config.toml
hidden_size = 96
n_experts = 64
experts_per_token = 2
hidden_act = "squared_relu"
moe_layers = [0, 1, 2, 3, 4, 5, 6, 7, 8, 9, 10]
router_score = "softmax"
routed_scale = 1.0
balance_bias = false
n_groups = 8
lr_router = 0.00211
vocab_size = 7504
norm_eps = 1e-06
beta1 = 0.9
max_grad_norm = 0.5
max_steps = 4870
Below are experts of layer 5 (counted from 0) of a mixture-of-experts language model. Rows are named router (the router's row for the expert), up (a neuron's input weights, with its number) and show model dimensions 0-95. Each number is 128 + 32 x the weight over its row's rms, rounded and kept within 0 to 255. Numbers have three digits each.
After each expert's rows: a language model's description of what the expert responds to. This comes from a sample of Wikipedia text that the model never trained on.

# expert 11
router:156130109169172165097136149102103102116136104146116136101127074078161067156096090128126089107137117110099104085072106070123148147089140098123175123143112162126114088143111044139117129098111076130116169136105114143112138085175181146149098164169088106183179171118046142127141187103094098171
up1:120100146189114133091114121102215126179109129144127088099125133103129086140067087163076128157104117115125084129115103070077136142107132093186134107118102165137142112149123131163119150142114185161131147110135123127131131136154127081129141171125087024162067122105103188071195143097077118153
up2:149154118122146112139164162127150107141070130058124115147098102119147048195156150066147107122149110144141103118094196109105125159041134079122133132149133161115117101091138094169101182128108126182102145162106183107080134129154157150174178101088098094120118133127061070122138079136167121141
up3:181171116171120118108074115170118117124095076173136100074134131146167101138116133124129106077186134107110126063089189062155160150094126106132091148135138152096132072123110090133071106128043099171155161145074131154127152121122105104159062109137179107077121160112120102127137140132114058121
What it handles: Blank-line breaks at the end of a paragraph or list, mostly before a == heading, plus some sentence-ending periods and table-row line breaks.

# expert 7
router:129151093156143172096162063118137134099098175174112151154132084120142078173059084140183085105128169109100118078057076119120152133103165120102191136177093121091125069134178074142120147121106149143081145122139158090125139121155125143169137163147120115145168185116072166136123136118135079086
up0:122125109170149131160126125169101098136096157115095103161117157145144137148114139119152134071128120069132132143145198125064130068116144128133126116098099094098078061080072135104163029110098106160156174108098099121197136052108112116125153076159126078122079163127102135140157105121103090161
up1:116074167175098132090124066212118096174124176074130152169104088099128047115116100103096144142155163149137133146132150128072126082115104159097134140160119152133094183124098090164168134119102120110107169157105123148118091142112145179126144137130131159103122110136117178130182146126122014099
up2:142089144125170142136151162128120155149120150098121094136125112126124154096183198151130130122157163106063120085154095136074120114097075134094161156135141134102127130118161117130171149044089057139123128200064072146116136144100133082071150158111149149228143143074132110096122150131087145142
What it handles: Line breaks ending table rows, list items and headings, such as after a "|" cell or a bibliography entry; also some sentence-final periods.

# expert 19
router:152154107162158171110160081111098151113113148135098103124145118053181058112112090143189124119144181141065090087114089030075132110065116107118153117187103115094103086142155084155137123128099164145086140143148108131094136098121136141144156193128122092172174152129076136139140159135131102134
up2:143134080059130122169089155164112127163188179117124169135147142193143160131191149119151205121103127125087141191155084127075106165180149078154154095171161172164167116171094127153109048146172155159114169097124132144119149131145161123102120153137156105105120128095111125086170094134141134153
up3:120141137161127146188193118164119137182104162187150129133133106148165068137136142137166132134200148118160140091148088045036165122080153121162122130177127124132147102101201107168125134065135145180068147106145156113103108138157109069139152138114135127151129126143128109094124141121196108098
up4:137190147109146157140122151134077144146042164130151138093149115110190152129157112118166192124114112163116128122125138193170141110095133155079131100136110114091126047101154127116149185134015132167149112164088069130128115148119130160098098157152111184113145107164137162177160107087121114132
What it handles: Clause- and phrase-linking tokens such as and, commas, but, while, once, joining nouns in lists like Maryland and North Carolina.

# expert 61
router:124144096164129190119143114151086123103131143098082117142113126061173090142122059130156101090113145078110068096080081112142114101099177147090151156110060114118094069129138100130105107108148120131096135148100116130134127103156154134175138168144069116179169184120075137134174173145127049176
up17:115110142116152191129115070116080061115078142124097108143148121086097127127111171089178065143082143146103117153136158132131103148126133109110136109137105164086118156108206123164128072120101195098176044170135143121128189133090126145126180166141050113134149144099104148166124164133172140105
up18:066187140108104179121087154153111119123105162158085079107130131072145081171131139177131131141113126078110172074103128072116116070165134084139157123165115157164120108160138143136178097070154124095188144158114122105107179128083087144172190124093093174140106152112153102114085107138068121148
up19:101140158158201159132122130100095154162124180082145102125192092146115143093122149181118103128154174143160152099141102115097113088120109099067126101137106088149113091128141142158091126144097195142160076131092176162078176089105061133112087179156071073116130127150164181145166159108127108165
What it handles: Month names in dates and sports or awards nouns like Year, League, number, Qualification in table headers and season text.

# expert 10
router:173099098129125137145183083129129100154132161120114142137135074068195081156127101141140127075169206106114092127019107094076111092091097113154173153188122155119093090139093084140131136132099157146110117175110110117153117121161158128133100155135084108176133150137081156101156154126116070147
up1:059167104169127108113173168132102184159162145092115184143100174110084092130108124141189116153101111067099065163131112094116109133130165128092178107084059110097108125160128057168118133095144114139116119119067201105137107142146129147174146143134074156118106119094163105108160175150123151098
up2:187085113199148124093125164096151143129123087079054167124192160110157105137100124189173143099136157097107164125158105144074137105113163185181146106156163163096166120079123133181157081134149166098069099127137128128122142128186132089102106157149078120092123116184088132108157116118140101143
up3:128133121154149115110095116148092080145130177123162154161143126110115155123082124175160167122142191052163160099101144073097105193088137148156137132192150130127105124145164100140124090124136097135148155072138127148155171102043117151184122174063096099113124120188154116173108136147064079111
What it handles: Opening pieces of split Latinate words, before endings like ation, ated or ed, such as integr, rec, fac, def, depic.

# expert 27
router:128139071160143153088153096145115155125090135136101137132149119114217060113060062163135104107109150125091082076100091087077096118112101129131183129122092138080088068128100097144150139152091137156119114168147173091160175108162125154154143147139113116136167202066098134163142145154094103122
up9:153159077194168098148117069103100147109107147152048179128080153128202104141120092090158142130144155134108059140125175152097116145135170171171169157130128139134139160144138156124113091166079113117087163156109112187065119125075101141167132134164101136142093144110088158126086183135091116102
up10:137131144171124134119123111124135156167095137166135103144074149171130133171094117162092079151164139114138089049097130143087097135143068129131204133128158120048109123105096116133118169165129091209120165162180150143135082076160122189130106126112052111172133155114123182126140098101098115164
up11:186117108103105147088092187151163101147146149188114158122133087122103143103180107083163137100099189138121131154108105071133131142140136170180140112138163106120143126098106140161155052031147141118179184150100094130149131125198106137174091130161194109106124150127100158126141167191130122124
What it handles: Tokens right before a person's name or role, such as & between co-owners, and, by, titles like President, coach, Sir.

# expert 56
router:167142107169110194098137097130140155091143126135065113122175060116155045130090092144160117097159140077109118107090110078108145127082093140106173144186131145064094070154116076120153106107101139152118113148110124166133163084114176152160162172149091126156115204137104142149136175153134096138
up0:129189121144081145152136085109156080127161145127087091079141145149121080159090147129148128171122148174130136081117103113117151183125148198095143133160126095080108056174135099148138085095123070161108122131131124105136123098120169061114122116106116175079090150144077113192156155086176119057
up1:057078129152174119109124181084125056113042148129114129126201138137126122098118114133102112152094216145124093109124127129134125103167114133102132096138098140129086183109085135152080159182155090122178117157083108121181088078112149130101134104177123111157163152096092147185097141141112146160
up2:151170098116126153085108130126148083144098143147125227171108110150111140067090101123106196137192124127100145060086150043154087180143182122158110119116169141112121129084116127186108134110056133087137111135146113123124164158076123145176124120082096155113180134158118118145132107134109097105
What it handles: Line breaks ending infobox fields, sentence-final periods, closing table pipes and quote-period endings in lists and prose.